Weights of a small mixture-of-experts language model, trained from scratch on English Wikipedia.
Size: width 128, vocabulary 7882, 7.89M parameters.
Below are experts of layer 3 (counted from 0) of a mixture-of-experts language model. Rows are named router (the router's row for the expert), down (a neuron's output weights, with its number) and show model dimensions 0-127. Each number is 128 + 24 x the weight over its row's rms, rounded and kept within 0 to 255.
Before each expert's rows: "comes before" lists some tokens at least twice as common just after its tokens as in all text. This comes from a sample of Wikipedia text that the model never trained on. Tokens count by the router's weight.

# expert 21
comes before: ",", ".", " and", " of", " in", " were"
router [102  79 120 119 127 163 140 130 147 144  89 126 144  75 169 140 147 137 103 129 139 138 136 167 110 120 141  99 154 165 127 172 153 118 108 113 132 123 160 100 111 137 133 136 103 162  87 131 162 168 131  78 152 143 124 143 123 152 127 147 128 122 137 129 127 143 125 155 101  95 139  98 117 102 141 150 153 150 150 114 119 151 142 107 135 105 117  99 117  96 143 118 115 181 132 209 114 165  98 120  80 147  87 106 131 128 143 112 147 149 116 166 145 159 117 145  78 134 124 122  88 130 104 149 120 140 123  96]
down5 [149 134 151  79 101  99 155 140 147 130 150 153 125 128 108 109 100 126 107 156 116 100 131 131 129 124 131 132  90 165 119 106 116 147  79  95 144 142 169 163 109 124 108 137 122  97 105 127 121 149 145 135 145 140 169 122 132 107 146 141 167  83 140 129  98 165 159  93 163  69 120 136 115 116 124 100  97 127 170 109 142  99 115 126 118  86 145 140 111 124 157 154 119 149 119 124 112 160 107 147 113  98 107 125 161 144 125 134 113 125 108 146 141 188 162 126 140  70 115 110 110  47 128 139 125 132 114 143]

# expert 18
comes before: " the", " a", " and", " he", " which", " but"
router [157  79 153 125 132 122 123 139 139 160 152 109 153 147 106 116  96 149 139 177 122  95 146 129 137 149 125 167 110 163  99 142 160 137  99 116 124 101 180  92 122 143 144 113 192 105 127 117 134 112 161 134 122 112 127 132 128  89  92 112 138 142  79  92  94 166 112 121 118 126 110 144 151 111 132 153 168 102 124 184 122 127 133 123 134 136 108 145 137 203 111 135 117 135 110 157 131 154 133 141 103  87 125 143 165 144 168 110 123 144 114  89 125 121 168 167 140  97 126 129 148 125  89 123 121 130 143 151]
down0 [126  80 126  93 145 114 124 142  94 167 153 161 131 106 123 106 121 135 155 133 154 121 103 116 166 132 111 148 151 105 104 138 143 117 107 102 157 134 107 146 139 138 132 114 153 112 109 114 102 135 107 121 105 172 136 114 130 141 131 156 139 138 112 164 149 181 132 128  87 130 134 148 118  89 156 154 157 114 106  96  89 161 164 146 113  81 166 154 149 118 146 152 111 123 157 129 106 161 143 191 128 143 139 121 164 121  92 118  71 174 153  96 151 138  79 126 136  99 136 107 140 157 139 125  89 128 115 154]

# expert 6
comes before: ":", "-", "–", " by", " information", " name"
router [115 123  78  93 112 114  80 120 130 129  83 128  94 130 126 134 152 169 127 112 140 128 158 104 166 136 120 188 103 152 120 155 115 154  86 112 138 167 118  73  98 119 118  96 105  91 140 166 134 126 102 134 125 161 123 172 104 145  96 129 129 109  82 148 144 114 160 100 134 101 118 136 112 119 151  95 117 157 171 130 130 125 109 109 135 158 123 152 115 126 108  98 101 153 143 127 101 127 129 143 160 126 161 118 132 160 111 167 121 137 119  96 136 119 159 153 158  94 142 131 158  76 165 139 125 117 143  99]
down2 [ 97 124 125 123 145 127 149 158 119 132 105 111 102 154 145 175 137 139 152 131 141 142 154 128 111 136 109 171 128 120 158 143 137 148 182 119 168 112 149 142 185 138 135 124 118 166 147 116 140 123 103 169  95 133 118 153  88 140  83 139  86 123 136 133 120 122 140 166 129 128 144  86 121 133 122 143 118 162 126  86  88 126 150 103 128 130 108 141 143 108 196  82 116 118 127  76 136 129 101 148 169  96 142 123 126 183 109 160 153 111  77  96 141 129 123 118 117 136 120 130 131 122  87 120 151 131 112  79]

# expert 12
comes before: "\n", " (", " is", " =", " first", " was"
router [132  84  92 145 160 164 111 142 144 124  69 123 136 112 155  94 105 126 155 143 148 103 128 143 119 138 152 131 111 125 173 128 130 148 120 125 128 130 154 130  91 136 123 167  86 147 161 125 141 125 101 109 110 146 176 148 119  83 101 134 132 125  99 129 103  80 143 146 119 109 116 145  93 137 127 105 154  84 155 128 112 132 136 142 139  88 108 124 147 136 163 114 118 136  70 188 134 141 156 121 140 123 134 111 126 114 173 131 172 125 134  98 117 117 142 120 121 107  82 131  97 174  92 159 162 139 101 168]
down2 [143 149 120 107 119 111 125 141 133 114 103 114 153  99 108 109 101 151 104  92 112 134 112 133 104 134 158 148  84 108 188  98 133 119 170 119 104 144 152 119  79 143 143 150 111 169 112 160 131 169 125 154 130 147 122 114  80 135 139  90 133 114  98 169 116 128 105 148 109 105 143 111 116 143 118  86 157 103 114 122 111 142 164 109 162 162 111 115 116 166 144 123 147 102 123 133 108 158 113 116 106 161 130 160 147 149 160  93 146 115 161  96 127  86 100 134 125 138 112 113 159 169 189 102  96 137 157 114]

# expert 8
comes before: " ", "\n", " 0", " 1", " 2", " 3"
router [122 104 112  92  96 136 102 118 104 140 166 128 166 126 156 106 105 139 126 140 144 112 108 115 146 102 110  98 136 129 117 138  80 110 129 161 119 115 109  99  89  96 133 108 124 130 132 120 123 168  98 134 117 149 180 128 181  96 112 142 161  90 164 111 128 143 175  91 145  99 100 109 129 144 136 132 144  66 196 139 138 133 142 123 150 171 132 115 141 160 150 162 104  93  86 108 136 154  96 118 125 149 140 123 130 159 136 140 135 145 104 130 102 143 119  99  91 161 121 144 115 162 105 150 107 161 138 128]
down9 [130  96 118 132 159 107  96 138 137 133  85 168  81 124 132 154  62 142 152 130 163  80 148 123 146 109 130 179 120 153 102 108 141  68 182 136 133  98 157 133 118 132 146 104 126 136 178  97 141 162 120 121 146 102 113 147 124 107 118 157 103 164 149 138 159 131  90 170 118 137 144 137 127 128  92 137 104 136 117 118  78 143 124 147 127  95 125 135 115 141 134 164  93 115 139 155 154 147 105 158 127 125 139 179 123 116 144 116 136 120 138 165 121 116 160 126 140  95 149 137 117 115 118 131 164 172 107 132]

# expert 46
comes before: " of", ".", " was", "'s", " in", " is"
router [113 110  81  98 153 168 127 148 116 123 154 132 126 110 146 127 149 126 101 121 140 118 148 126 100 159  85 122 152  94 128 148  80 132 129 129 164  78 171 158 130 127 133 126 139 162 113 140 129 115 113 125 103 156 135 134 121 152 165  97 118 152 194 131  62 142 154 125 133 159 139 149 144 161 120 166 152 124 130 123 110 154 127 149 123 189 164 115 131 142 157  75 131 134 128 164 151  90 149 158  94 140 156 123 128 131  98 129 155 124 130 128 115 172 132 113 102 121  97 173 156 142 138 123 108 119 156 119]
down10 [105 131  64 130 154 101  93 157 119 127 108 146 160 132 128 155 110 121  95 102 147 125 118 111  83  91 150 157 108 101 117 158 120 154 140 128 141 134 119 104 100 186 120 156 127 110 176 139 124  87 133 133  78 169 158 159 124 111 150 147 128 132 113 158 130  82 165 116 126 101 150 149  96  95  97 173 127 142 106 139 132 131 133 136 102  89 112 129 110 122  98 107 134 104 123 169 114  88 150 136 130 144 135 152  95  85 135 140 131 108 135 174 108  94  89 140 155 126 158 131 143 126 132 131 108 140 158 149]

# expert 28
comes before: ",", ")", ".", "–", " (", "°"
router [132  95 140 107 150 156  82 134 148 150 116 120 138 157 148 150 194 161 152 102 134 141 122 150 160 115 124 136 151 133 143 120 169 108  93 172 123 170  93 121  91 143 114 160 141 107 153 176  98 133  97 114 171 126  89 157 120 139 162 124  96 102 146 158 122  85 102 143 148 146 130 170 110 120 120  93 147 168 146 113 160  83 140 120 109 133 151 137 146 116 142 142  94 146 127 139 120 159 133  96 104 141 160 117 147 105 113 164 136 132 126 154 134 169 107 161 100 151 136 105 133 103 150 146 140 134 121 101]
down12 [117 112 154 173 144 123 127 140 117 143 127 121 132 148  80 178 105 117 133 146  66  81 138 134 181 111 120 156 117 112 115 117 165 161 162 159 118  95  95 155  98 178 141 135  72 123 124 179 132 148 123 137 124 120 109 166 109 111 140 125 164 111 120 164 157 143  92 138 147 154 130 128 177 135 140 101 104 112 135 136 117 152 134 112 122 155 151 128 127 115 158 117 109  97 127 145 126 170 130 172 142 147  88 156 111 137 145 129 115 122 181 132 126 152 145 115 166 134 133 152 129 133 150 143 103 101  93 127]

# expert 36
comes before: "|", "-", "\n", "==", "The", "==="
router [139 141  75 138  74 133  86 123 144 119 111 171 127  99 136 113 102 127  90 151 115 136 154 114 126 172  86 131  78 126 140 119 113 111 137 166 104 125  95 126 106 140 149 140 117 140 112 158 117 154 155 120 173 153 145 130 124 142 139 114 120  90 117 149 130 125 136 104 106 150 129 141 121  95 146 115 102 148 115 103 128 132 116 129 134  84 138 131  62  77 140 112 160 142 160 144 170 107 118 161 152 160  87 108  97 151 163 172 126 126 138 120 117 105 126 120 132 126 106 145 149  76 140  86 111 104 166 109]
down7 [115 145 156 102 131 121 130  78 113 126 125  64 122 162 104 136 121 125 148 108  94 166 121 143 115 143 160 144 129 147 142 147 168 119 150 129 117 121 122 146 159 111  40 140 143 148 157  97  98  86 111 112  89 167 105 128 149 137 116 191 133 121 165 142 175 122 116 126 130 160 102  96  96 118 124 128 132 139 169 123 138 127 101  97 135 125  89 113 147  92 130 108 135 122  84 110 144 119 123 135 111 130  95 109 139  85 120 152 143 141 121 133 141 144 159  94 117 126 111 108 175 132 130 156 147  99 106 128]

# expert 44
comes before: "\n", " ", " 1", " 3", " 2", " 0"
router [100  87 144  93 129 110  98 105 105 154 103 135 134 155 152 107 134  99  89 122 154 117 137 115 162 159 171 141 129 119 118 140  88 152 116 127 157  89 136 135  96 112 120 127 157 165 109 150  90 136 148 136 130 151 136 129 110 107 132 137 148 111 167 140 149 151 162 129 171  84 122 156 161  87 154 142  71  86 157 108 152 171 101 109 124 151 136 114 137 113 118 156 103 114 117 136 128 118  98  93 118 140 143 120 161 143 117 127 150  75 108 156  94 103 147 121 120 123  86 145 154 135 125  92 140 151 149  82]
down0 [142 122 116 152 154  96 121 136 108 132 140 145 110  87 164 126 136 117 152 126 174 127 142 160 157 148 177 114 136 121 153 146 118  94 138 163 139 123 126 186  75 148 103 119  99 131 147 134 129 131 118 117 135 118  67 137 120 172  97 143 112 145 116 151 148 141 143 157 200 106 104 138 125 157 113 139 146 123  81 113 105 130 124  85 123 112 134 111 147 107 149 137 163 136 158  84 140 120 118 148  87 163 126 180 159 133 111 140 109 133 173 124 163 103 162 137 155 131 147 105 151 133 129 130 139 163 140 119]

# expert 41
comes before: " |", " 0", "0", "1", "2", "3"
router [111 130 154 109 105 151 101  96 102 129 131 121 141  95 113 131 172 183 195 101 129 158 108 122 151 132 105 101 109 108 117 119 143 107 100 167 119 120 150  60 114 133 123  86 120 121 125 139 147 181 159 148 101 107 129 139 135 121 131 130 134 104 167  62 141 115 105 114 133  96 125 115 116 129 143 115 114 148 137 102 121  82 132 166 151  97 108 142 153 109 143 175 106 129 123 105 113 133 101 127 143 162  98 130 145 135 111 116 131 119 102 121 133 116  92 132 115 149 114 139  43 150 117 134 108 134 115 131]
down0 [145 117 177  58 115 148 124 121  82 119 167 114 150 112 163 113 153 186 138 121 128 120 134 160 148 138 133 113 162 122 171 106  95 153 106 141 132 129 109 133 120 157 133 163 136 100 140 140 110 138 112  87 112 145 113  94 147 151 154 167 166 140 174 152 149 123 153 154 113 154 117 158 112  95 107 136 181 150 155 118  88 107 107 106 108 169 130 130 113  88 149 118 120 136 125 157 146 167 113 124 120 124  95 102 128 148 142 149 137 155 143 161 146  88 134 110 125  96 122 111 162 128 104  97 130 135 146 139]

# expert 33
comes before: ",", " of", ".", " and", " in", " States"
router [114 130 120 126 147  60 165 172 134 104 126 115  98 138 140 109 160 140  66 143 128 189 121 108 110 125 111 127 165 117 147 122  86 134 127  95 143 136 127 132 136 136 136 148 149 135 132 125 126 105  99 136 163 125 136 106  96 157 209 128  95 111 120 124 107 131 165 136 132 149 141 102 130 109  83 100 129 165 168 170 108 106  94 130 136 145 128 129 142 129 138 106 106 125  98 149  96 129 142  97 110 127 111  99 115 105 120 106 134 175 148 175 149 169 138 170 103 120 153 114 128 128 113 155 129 103 134 153]
down12 [114 148 171 147  95 116 147 104 124 118 112 151 157 129 154  94 134 132 150 137 116 117 167 149  96 107 118 136 135 123 173 123  65 156  56 136 134 128 107 114 139 150  90 110 150 157 127 138  72 115  96 145 108 146 101  86 149 111 121 102 107 162  71 101 161 148 144 120 142  97 112 113 146 130 150 129 158 130 116 153 121 190 113 116 155 131 133 154 148 144 156 134 152 132 127  98 144 124 149 128 126 137 134 102 103  87  80 152 132 126 127 122 121 131  86 132 138  95 162 102 145 137 137 153 107 147 121 162]

# expert 16
comes before: " |", ",", " (", "==", "s", " =="
router [108  92 132  96 156 163 116  86 118 138 136  99 100 139 127  73 113  84  82 130 141 146 123  97 157 165 117 113 206 114  94 143 158 145 163  98 144 103 102 142 143 151 101 134 122 114 106 123 162 140 111 142 160 122 155  61 154 114 152 125  88 119 127 106 133 130 159  93 150 152 153 104 108 104 103 107  94 127 140 124 135 182 117 109 125  99 140 118 127 100  97 131 157 138 133 127 151 129 122 117 134 114 154 139 150 131 120  98 169 138 132 118 122 116 132 137 129  91 129 108 140 142 151 156 164 116  97  95]
down8 [171 148  99 157 119 179 169 164 111 126 159 124 161 114 119 139  98 114 154 147  74 134  89 163 125 115 128 121 150 127 161 136 145 114 171  95 151 140 122 140 144 111 115 144  80 119 140 116 113 128 157 173  94 102 100 141 107 105 133 129 127 141 119  95 193 137 149 125  96 172 147 130 123 167 149 144  93 134 124 105 156 164 140 125 182 135  94  93 109 143 120 125 110 132 101 101 160  99 128 113 136 141 148 103 138 116 112 124 139  86 127 144  86 138 164 114 137 142  86 143 142 152 113 147 118 109 124 113]